python train.py --activation="squared_relu" --lr_router=0.00224 --norm="rmsnorm" --optimizer="muon_variant" --batch_tokens=[32768, 65536, 98304] --seq_len=1536
Below are experts of layer 2 (counted from 0) of a mixture-of-experts language model. Rows are named up (a neuron's input weights, with its number) and show model dimensions 0-127. Each number is 500 + 50 x the weight over its row's rms, rounded and kept within 0 to 999. Numbers have three digits each.
Before each expert's rows: a language model's description of what the expert responds to. This comes from a sample of Wikipedia text that the model never trained on.

# expert 36
What it handles: Word-final y and h pieces (artillery, robbery, only, lymphoma), plus words starting with th and number words one, two, three.
up0:503580529504524519451544538617429530499450530447502588498506496489583429575490492427495524569456472536550561499506557480381539517489460529579425450447551557628493425567595548558562503483534473477560376532492555425521463501481540478454548462466554498492527503523414457514464489542578469430500418446510566522449457522570517408533597539484497565468471591485518546520494456453530451488468
up1:470528485463452452510544520517528496487555509604677478514464496482560461530442463492591423518450475439538463528516439507548515511573521587434518445525497579563565485479523560492510456446506513547427449506442527459507504488484407466493546489659488401478560493512418485541437500444493498528598493404491487573544429451437471497462555396571505492508469521417568504539478438538424484507448
up2:514399509493465523486485425507484473453489575526509497624466538447515459462433548544505466408546531502487589496598552480522446543488434497548505545374499523581495535482541544442434444526493526496479470518572494451458567457429531557466543434611538507478486535519459493600459473481528526502535497512597386488408437550407553481514519531555440468543438620469590549482494469559427551507525
up3:559541457451422501545458483498517508478542538460530517550461466489424511409613489432543484556468426437492583651546571474474516540505572564507527452497471478534522519544589510445523563538597512483495471447484512529523419509531445469444438488459501457631503396560440551547473596531436489400491488428477550466534428520497511520599427427536582472528543491535422482465491460452532476482489
up4:490487451469510463536520445491429526598586587478442504473582614451485465560496456530526400424487457532428514546574500466509458503569488497445503419596504469422522505475632505528456533604606473411565587431527491525535490528584473499381467531571522491497459467515491529522466513454508480514443470548513575502531476402492536600477508523466494538420450567503530477511539530440520468415496
up5:500495490486422567525529393450457545423458487464554489492508430472490462569579478522572400505559481484519557624484472456505489457540527508490598544457440473562486450474424534607485533436517488470573522514476479525552525492486527531516521460438523496550392430504519550485420428523471410495446465467531519450446543473536517606378520519455510452515501561526461478436577496554496465678499
up6:556497536477521436507533464488500516463533532563596538441554482462458526581498542443530531483458504567612512566435477592452484397527388479518546438445485481595493551506484520520574516496505491553493470487479583395531509514504446471469541635524530480350485490488570506599421532518550532545533434403457517493522609482479446561519519520412477472505480499471560424500501448497429440559481
up7:529517623503470545564503493405464508514582501508479583570487463399458443480471478567500520485496518515511522540506430505550499521508430475419636505531501509620519561524469613508464479492585470532488594502505534510514442450484496522462463511494441461530519494560523510550586534389437398493418453557502426472546400512471352462507582498479492442549440512570522515521561450492441513467480
up8:550509485481461505427494518462475544516477519535545546532480502474535494476478500518532486443466460573442450473563470503447482597485553550519600528622536599496495559599508532497542604470554514422443595485513581506470454525455503464521504503465525456626529502413483610472518590566582533506504589489566617535576509528561546420560463533505513558513493593468555510542532473501387552538513
up9:579554491526476515470507491517433451481493465458509436459453507494488564605463492485531545461525432482508516425458474514473437533491426506485451506471462474581500521513509521441543422467567566548532454521443477423552584590501467338584517509510480431450400437510470439565456499497528510477486619563498524372440473531444451476492420492451494613534495546429591586535513461493458466587500
up10:523496494501476451523510446475367500480589483517521438496478505511482520491560433474496492559493455484576537461536464485605451588504482489409587491575436530548451439522452558465486480430373597499505492433505497567432545495526530572448475499440491446578433516521480616596402627490437464486530569524506435457506500420495484497492483483462428457492497586496550467479486530435525395438501
up11:470518501471576426546561541480538510412533398468493462630441497516488443445461557523424522575531549587529456467488594430478503568582568489432518472431474519529627475502581508456568586505470473523502394534486570458484515498500502520479530485451512437472554482484521445496460582404462474473527427443477483460514458571581499488462461490578485488498518517574580491426427560547572474589487
up12:513467541464465542534498460418552509407564528513567539527524507487476441476408474480469563513508523431554487526471489426508518487547591611476511498475521518435397443553476448586507580428500433565462455483412507519453452470477494434413481481521457439647511560424492533552502542598471510399457579512499578524496555561520499467432531557606492533570507490492442509444488540401504537484442
up13:438537533512433538505562454571617535462474456518576493580494516423581441421507487577513532560524589531491519466588497563502462469591554482516521479499568478569528538461624525454537492528534525501445348483511480498468508526530465518487531436485646508515560536425490484493578533554543502470439522425458508451443542517513526467520557556426500575542515545471546486470501541358497508556562
up14:485434521497485411585558464498454540512503407517487516477535519464534498456512507547494515432454482463459551457401482461498492468570530490504575485444530563532487453466464416432409534405500420533470451554580436566500622516502472592481475473509524585574525487491494594508525603499544595448502541506485526422488401544484507478593423549534494516579474527485584537483408560467416483581438
up15:519462440543516479559501399557525578421528520574538476580616507515507458547573511485499536545534485468511592499491480576529482569522440521440462428387478513456525399503513577507498504546400558557478584496456494427571503512528518575428544576589469511415480517539443532486484442513479472471461582540477549535452445413524431508532521572508486447496427603455498398404516509483477540475490
up16:478522495437383448460512431590566417468434538479464508450524495459428532462504466453510463434524442569509573529556530503521458487572422556512514434503483545553520461479458497550464476569394472501531513514470567545485504551548480508521452458518528426442477519456607417489566474439439437375482608503486457512491485556479545494593442487478464489543566528519544549546480582329544539532527
up17:535477404479417581543566466467446450424565559407515611582542445493508544442490422434590431469382521525568534540427508507452499506501485535476530447558511488589523560459485535527505507498472568651486437459475495523518460518581551514425460523463576549495512495448405530476547540558512486413466466449515524506481479504534428456519433548580530474496469493588544485451456409486486516527537
up18:497516480463462538495535452468554550425482605502487578399513500495475541477536546432551517552531522418476531426481536468512516588571574585504528523408439474502470469437418596499485559491527405460545533452445507525487515559460428538436483429454494556511512455481534457576412547433579456547561564501386574558486551506458500508492447521523418465508493554415452438478450546371487456496461
up19:459546550475583467634496526500513468497477468548544516400448463505545520451436508474581517465466498509511474631493415513449424553493542399545571469508537477585618502431481537391481553436483489499552529327520493497498448519456398537501538476570507509536561515498490480570571568520557405520506523539442553510462568443517444553497548507452460518431471479494494453566497442521475527533505
up20:505437489514480508584498452628467503513521497490554495425436456511617504531544485491469542484484495448475488506526439532461490474576495443548490514492497499478455535482500414481462416457388519502468434424522463483534519572444406461503430467502476443532455495430465514523580480522556477371452518526582557422513448476565552578574448532524416517420449554451608520428511526544490502661484
up21:503523556508507518474541448507536469514539481497525483529472382455602568440513478497572494479531576463522518568561572511461416492559473461549482534524630530447556487491540452668446526470431480389413505547482540510472549481507439477507506466439559531563464511468466450457553578527470533504528434604515608439541443512545491500512549496500457449445579537461533468455420571407437472554467
up22:519478524466454476570490478535452635469577536458520566477435546546511482608492519510494538548490461492608418568540570503474598572507459464570505510573438459548525564555468607525593504422498464466499597475370496511455580546584433527535429578510541491518513441493471484420542440454519429448512515399543539556507499468488484516469536541547548593445572479481488475502498456517491539526512
up23:472517444469451478557457447567484408474540439433510542484576454530428484376467439479497459528475529472639540556434425457534552387566444448503570441530531487449524558476466516492461494506447558424474546516500498516496428500576493542538481472452478467509487530520509457534582438523454573445536538477575427461559491517574457497454528596584549632441540518542433561498426493523504583520511
up24:493437521549379476491529491485454514461503575465483570541470485488457479464520442458466493556528553496462430523467483613471469429549570511478632456489457427545554409482535552532449507449606549536502466437475473450431485432465572533569474505571522455486421466502470553568532472573475501440498583422516530495463546613587444510547506440580536431512511493489608570443582508550443512468501
up25:448440492567520529553583497471495497468538473508462456585561524431427518471433478422476503430519550547523517396497492420496458566516489467533501485426389501489627440471506490536471608546485622500534604354469539437522416450505531523589431479504581409421471466514581589512415461458511501499517574513488522533494522463470465483488516547525496429559469504541508499485523497516515594510492
up26:534522513550498524570446503516569560438480494486484519473463481549501474422614444504515476517514516490528522473494546499501483468612511423488431466423454449549604584461525490482571553437515453613579578468402612444548407531497450428423445553456493476473498477418507556552601457573491522518524502495600559462500531506518459492471577505435514541548598412509520502467467411530437469515530
up27:548504407425448469456527563563540559457453464569517489423594437494484435469453424563497488503414569550487563504577553511493472560530494458468456379539541528501434625549528519523460475579455515432474505437454525365475462503458464483474397540521492433462557452462425545541549541419524516406479492488524510462470453510546453517427484547456405561509488529467490531552517539582461536479557
up28:444547531430520495479532480516467471472571536490461480520499515473516617551571579467493517402484503473500420480521471497548513623534576545543519530473533461510493521575526474455531558448554519537498478434455464511573440447449523456412523571641521558623438435505501612490475501518485483416485578537496415436551544540519394410544548518529431458457436522526525489489508582517469449486402
up29:520414504484504464468506527538469496508561549519551480536493501428559459466505500560499518558386555513537475445457534440496530554587503490474539511524475447519577465560525470550518469496578493436490474432494577441457474452455362472570480412586532458510421505479325475454499478459445489505517503514532492463547475491433445470563521573532559425500456474436434378497590560446559528394560
up30:522375523517552499417555480529513486545498438398556534515569489491427577568518499521550580546506605528594489451450545483561450536480532545427512408489514514481491484459550541513527438421489547422495502410439498402622458503447376457486462416447487594453569525500441595508501529526505505512397496488454451490508494524486450459512470552470486591519508451527493519548482590456483484540444
up31:477522579576462501508443433531495517431446558478508493482464568484448580636522450483518552423548531505468509468507555529469489592655418542539572453498600558528620510487446529483497432433529508438519569479515575510506539540576446563486501527500488471537549489448499532505521515521575454459462520568606529488497453551550475526415453545525440481502593462441490513496560563615457529441500
up32:540440489438556452558554559511501439522564503598564464565470485528526461476612515522537555505431535524565528582526441550519515496502519592542518440416485477538467461505478517509525535547593558474413595387483485487516554589549518604518479508547601430514465453369557503551482461431578440501528505495528504445458526438516419592482433514427440550540573432469513503524461478486478473496522
up33:496503527433457423455477498528493465549476519501535504370485459518552410498531475534470542443508511513523575604491556514507535577525426397426600392430401556560495495524511562525479458451530489490552564458530476459440550553494578500467536416550511468483438454460486481446432482554479600552508539485545413467506402517465505527497467383562582485489476504464481555526379563547482529575497
up34:543379527486506533509516422385444495462513502514570557472491493589526489444506456445414604467460512532425520487506434511477520546523420568513614516482445515466520516500608531555431523411557515506372472552437507481529505441559479389444422473522559511473471423438507429505505503428444486482519514498543513462518487501553456499569576496543545468466353543559466447481487493450453499539432
up35:522473534522429452548491449579480448463538345547491612514503542476580641604498435461520576419545557452534476478503542513510460559449611499524463507458494603525560525437437524488575462454485462492409486501474531449469541513558581477598551516572487518527549496450530492462534486440496455535473570475484476488448481448551490503439486464511513541512487586489539430448515596541432497578445
up36:575442518454486493554525467537486487615485400515554501513481516493489438437520449502511528408432557536523501472483460372540517605484528485389528432499520561459471451503506540574499452429534570558552538441464626528468460526446422505535473464528482456512506491523483573511450506435486490463555496591523475417490502514435568566454394542512538488417510570589598442611505540520459485445509
up37:542412493432506433529451435429365517489572540530524525542477538532452520542594457467444485467475473480519506566552499514487489493566557455590548470549523545536519546469514524590466517456525455544519560479574444511547544412523452542429477489522481497510445595440413564513510414543544536455532453417554584560487535490566557583473530602539447580446450583568532471413486459571518559499492
up38:482542457517480450486416494516399535524508568546612477489560472554530502537504499525487541489580467505583532616521498419513544411571438525549523535458450476480455436461483507465522557545489540507429458371420559491570477496519429509517516536499506501448578526499541482428536509499435524551515471495562497418490608525551427536564557508567483519530501556377549485464567361565460522569562
up39:422441560489484566530576461530458532398499522536551596472515523554522550566483540484455544494527524472593455496492476566524420513479462458446582499521545479483434467527501460437606551504496565522512493461527430497488502463652547498432505528568651427509526596452505529537566385483511566554482554563632444543496497490458477490514542432469515500465413539476525472527470523496485461456583
up40:468511401494439590527472475534492496431497506474454553458534435491531593565462479472532463553461552509500507475524401537526532543476445503561512406512499559522541531530441462366584463436495517400493458500493414488538512512637596562532485596472551465462522447457544519520500473520564432511471512505469534466499439588637513519507571573476536523534522620446506494449533586451427518526489
up41:499472484455500416534472452473504458473495480424564417356441391490502485501483419572451490547425524538548500454529530489504533532421449565521502454471511532553445451462504542507447501554594474486537464536432518514548492534552420475461589538452527393515441482423471515530534480491491493457499479531549420433518456502515527468408586518529497606562454566524462540584478427384471482363486
up42:402456581521406452420464523519580449504488515454504519459508501551494478495457499520558537434401476461527507506535572474515540482521509473546550438505558597417500539464526507482541536525442548419505507488439478539535495516568447428392432486533492523489437483458613491432477406506527471411453523384546502515484434525571415575505545536510598488495518468438422455538465558402496448622473
up43:477458580491465523497510415507486528456565553487424494462580521556501542465519478472561485545468518526470486512453445499455479600457461469564569459579445511523536466416416483482491465423585512512402473407485507457535464422560448486428484481614461483542502412517530554553510572474457492426442540477515556430447480462595494557373508454537465519540389544435431499423455444495527596469462
up44:542605483399484464474522478556480549506483517401514543478584480511437492503510534532470486514484499488468526496440489390469534542557533437474514432433523565500554588457487560458461441636494464397435490489508509554495507568497437523482519587553534475559528527542521447520606486440448449534422420491569506527523455475459418391486534480558396446528453474445563444485444591539431497470418
up45:558428470453457463464544485569476412532516554479520529469531470546425501477537527489542584478461498561453504585567389509512510452479496608496544526425507556521524402503419459485501519423506527430437493496492447433453454538572446463507406427506576498482573465483465482494539416584504441511491457522567474554493517472615411442454521465479506475493581484620580469507478451474479372526576
up46:572493504456547535513564429532524521559451398485515548421608481503510514488533471481568500389441454499538515483434448587531577424551543596388471492498492458535463494545584510472461421460587550515521506504505496505424511512492586533490555565553569553489443569441476408484430551489497458472502540424470577414535401469497471466504558492402409491496491585520509458500610513522526523497524
up47:535440482451473477464508426452469478422527610492492493451525540477405468479534428535534503431485540524679485485593554530515375519555526552508488415505490499442536514433458451575556500504524600513443458472534493409528526437517553537487475433555468451586578524511499476535503490475566455439538577495533432546454505457493600439503498548601490494503565552428528504478486590498494520469405
up48:500465557387508511469432495473421520470512476502545507512454504496395552530513538516487425519485475489608511539433436525615506521439565483545533406478524436517457494463526504527507493509442404528496510478533384525527498434548484429416488541574490461583509462498459599491643526573560499564511445551533514470434569510538426553457604526438469427558514545470572546411502433492496494496433
up49:509461543474456583520589393527497457526438504402494514527479467443414550534539423482422443522454484492523470455527533607522564519521549462487495469494524491425438538579587564488472506405580590568474461455490457480520426479545447468452425468567563403481583487528547532475463431586435486482492566561566520449462419507484502560481454491498418398571500458519556444470473519463505510415467
up50:435444489517502497511529454450498512423592543583531554541461581399453486493467448540502433481556531528461547465521499574555458497522566421419530495494533435559512449560517598455491517500552388533479478533505547572421574471536584506544500390551504452539557461491517478520452456507493388488551464521464484455470504442571557546436507443546466389462447542572543464502448570409485495389531
up51:509526563464486550506605486492562501512455395536600511534447409499432524511557472476512512510546464560521494508568579519486579416498564451480441504481552505594554436451448524416475508463496499569474586504503598454490509594537545532454489476548531485455432470463551547572404563520541568487470444497587454481452534448553538460529519602507671551496518496515465453489433411498470520530527
up52:477498473515540525544520464455415475520566541496491456533416506483606504581566510580557498487432613429429464426419489529557526522506594598577559491422503493585491519569476439499512547478486496558462439454477546479509525466518535433516510464488521516476611528557378450575490448499558588540496440545396474408548368490525497490499501448526530486498591506474532519408528510491469459519533
up53:446482524494475414538609451522519546556484503550459444396484483561522567470465553400545445453530443484558575620574488511448552493554475618454553440495505475454580521476449465443467499466574482479498527457441562543514576406503426501487465526449509487533524525445430384548521511461494550447423544531522504540445517512451524515450494484441356485524515521491557459455485442529482607446439
up54:464510514499424476431464469558474489498528487525499572483462429491506547596486441494485513459410550499493539482520475496579411579550479515436555467528533520495420535517419396456464454465486413516408484685458562562488488478420522544486431419532438450532555521480425501509554536579616533547453524412452499587502458498420537485601490559575503448502505564527498520476510544483494460539508
up55:535474500502492543503503486573441514493587484502573448514447545503582554526534447512497554521556462506572548500534511465594460457528458515386532482533430522422443626479449537471545462555580502439577450450505484436435488481539451474437453429438538512482493568425575448540569559454514476532525426458517602395464479516456518531510536570489451499504431510528501514559539515599566438444354
up56:536558565544482469405479519598520572519528459568492513545463630434456524541418502533479464432513502556508468492611495519506428557474465489578445570447485458531632519493528456506518609468519509503508554584450499520530476472526507445450492499474499501487503574558469407594477425499430466437511522513488575440419432596571561551541441566471474543410544418524473523515470424527504556490522
up57:533569514479557511560508529482451552510474475476426458510482498501521527574552638466516528476533518435538576557469480497615502455586518577460559522556397518566472535479524437521606458456539534524522520551508534494585417509542547547400459562592509533538491427484417541539487537563451484513575616458470427456510493425468536482601454607588525540563492473502538498452449511554484511500458
up58:541519473611483448496559541482497506451660562459473467532389507541600601523517469485523459579535485559534464574494478560602500554447444561513492523508423538590430510546504493384438488527414532453546482519478559494520527484535557487525539465488518446588552456453503395449492502453500521545517398435453463493447484415451536486497547523565490463554453536430436549504537482435522493566501
up59:541517488473486494465511464567416514514431564537498555468464546481490553523548542540515572549515561576473471538392435517509533439569496496424517554467603533484530505465441458510439633525541436513542501403500612388508382520514426432440462572489513470486507472438585493498628504490516556498514555398511506413533501453591503458460446565533491467476508544475478430511449469538530517556442
up60:493459525434438450569455460461515585501505494474557551504494380585567538569489517498534551588542445439503497538488580497434460556597523523552433546440492494565476449476559613484498506513522501457501556373523498483602440485456391619386455547461504498505533495477491505573510428490517465503504543472501620482498407462486553531554558423538540488505470535567480558508487484458587509478503
up61:413512483530485455444491553543481522463493550471471538541441463459536479465547403493521470565545522492355485588589530541527583470559463580538585486438463532479541540494429564498579469520458539568439506466502492502504544486457473541476461423455473429548504478367537488532491502419543413537492438545573478488475560480525572560564505484559399525454573488512558372473542502477440564552575
up62:474494555496515602452530423471502542519495613565512636621534493400439446466510437466487459398529486508379431505552521525509497533565522602469537440523528576576495569489430556484526521485459454499514478526446460589479511545464470513475490477439524563502539499415526451544477449478531479410454519551462591470500496450544414467526528493537544429462481561442503470560437508555460468571416
up63:461451538466490480449589439441553473524493514479530419438425516592601577493492487467527561560566570442563446513531458512509519521454404444548456417498538473493509524509435616523582508380513487499532445491470456463526485476585459598485440519537522396546569523521491502409520611474549412536506463509552482480512521469556500425502551582600566591444482466502503527473461567495533524500499